From a checkpoint of a small mixture-of-experts model trained on Wikipedia: 256 SwiGLU neurons an expert, 8095 steps.
Below are experts of layer 2 (counted from 0) of a mixture-of-experts language model. Rows are named router (the router's row for the expert) and show model dimensions 576-671. Each number is 128 + 32 x the weight over its row's rms, rounded and kept within 0 to 255. Numbers have three digits each.
After each expert's rows: "gets" lists some tokens that make up at least twice as much of what it gets as of all text. This comes from a sample of Wikipedia text that the model never trained on. Tokens count by the router's weight.

# expert 0
router:127124121159196115110143142153126146151109147100143140095132144097191164112113137110142119100139124106091150125125158117094091098148125128146160189140065100110127217146186088143141106154099163154082135143112116114131092097143197147129169105110105046118043150188084162156202136152108082146
gets: " ", " |", ";", " /", " —;", ");"

# expert 4
router:136147156113191111103149106130131098093128126148150101123115098186205136148116213152079067163142130137073139101142139118059084135124149115105095177139165157159104101087050096078096109102115125098132044122134098122111163136160115119138122175084181107120155140122146174135164145129155061148
gets: ",", ".", ")", ";", " and", "\""

# expert 12
router:165120102091139099082157105075152130121128082106094155099153128182098130147144121119202153047170153106134132135128114094138041150127148096036151164087154098149131111155141121157054069138109082117128115121202131100097156131186084132159111183143160108152144129170159121158095180137141115149
gets: " the", " of", " in", " for", " on", " at"

# expert 11
router:134066125097125132209113134116174097149144176147084134082149171131174114117133152142103195182157118151132105167115168151111117126122130076073165157105101096127128113121135122089128113188065094141116132109117156121086092109110165140122101145166175114110141140120112178153062101110137100130
gets: "\n", "==", "===", "°", " •", " Total"

# expert 6
router:121106139074140154086196155159171167162126083159113107118094153128138142123099092093125092138160146099111131066072204146181056096085192095086079134157123129088157105184105107150138105112118153119123139212125131109116094087160109143146057164091142153109112144130191142136168151156146134114
gets: "'", "i", " B", " M", " P", " C"

# expert 14
router:174130132119153135128113127114120174215129099155138118140125115188168152145103185085100106094136108121094112117161124096098147160113097135042103215113151143102112113094158047118148138087101135178121120143162097130094167127153117149117087144135183135183053102167101162109154087126119118240
gets: "\n", " (", "6", "0", "5", "4"

# expert 3
router:181121189072162153144143158143103113166137110185077148120181099130184172152153136120145132156162077103146083127080148132130051136157118113153163158060114086152127142130148116062106060186163119098117154155138110129095094114109101131148115179115112100146137115117099160158111146117212129157
gets: "|", "-", " a", "s", " the", " The"

# expert 10
router:161118172131151102119208143195153142168122126143118106131150130173162226140118171081118134105191080101127100072147133147129092090059101082110172113067107153110125126108036141078106140175107171081094127149100092088083094120142151200090104082101122117143104179150124168158115125183105047146
gets: ":", " –", "–", " -", " —", "."

# expert 7
router:131131170163138150104148095124143096101155127071159137100111137189164185123080167133141099116126066120104145108120165171117084150149105116116117164174120156115121098064171142099148093188121152115126118100118113107116127153172096122071109136118113136098106117117108138104140099126122085140
gets: "-", "–", "/", "ed", " New", "ing"

# expert 13
router:120126152141140178142149151144134151146124106190136115088190089145140163191147134106119118193136121156089105162099169138108121125138092207154068128066159203123135128123091124108058130144098136133142135213113083103086146097162173112135119132163180109128093115186126184209156115145111128176
gets: " and", " was", " is", " by", " as", " with"

# expert 2
router:090056140158117127136137153193136120100154174140130138113130169118123150090098132071160122117191106094146073131050139100132131178154160098117129119126133154145141089087168141075100101149084152143099156144160065126088085114198121121135088154170166132094137159119191153105186181127134068148
gets: "1", "2", "0", "9", "3", "5"

# expert 9
router:163110128133108109146169140135138096105134180155168128111191219166137134136066125120131181093134129072108088099070140154101124146126135135138136098076125173101151136146137111123109154131158195144102075160146101084086136141118132157183098124135172137177120127148166137163169132115109168093
gets: " to", "ed", "ing", "es", "ated", " him"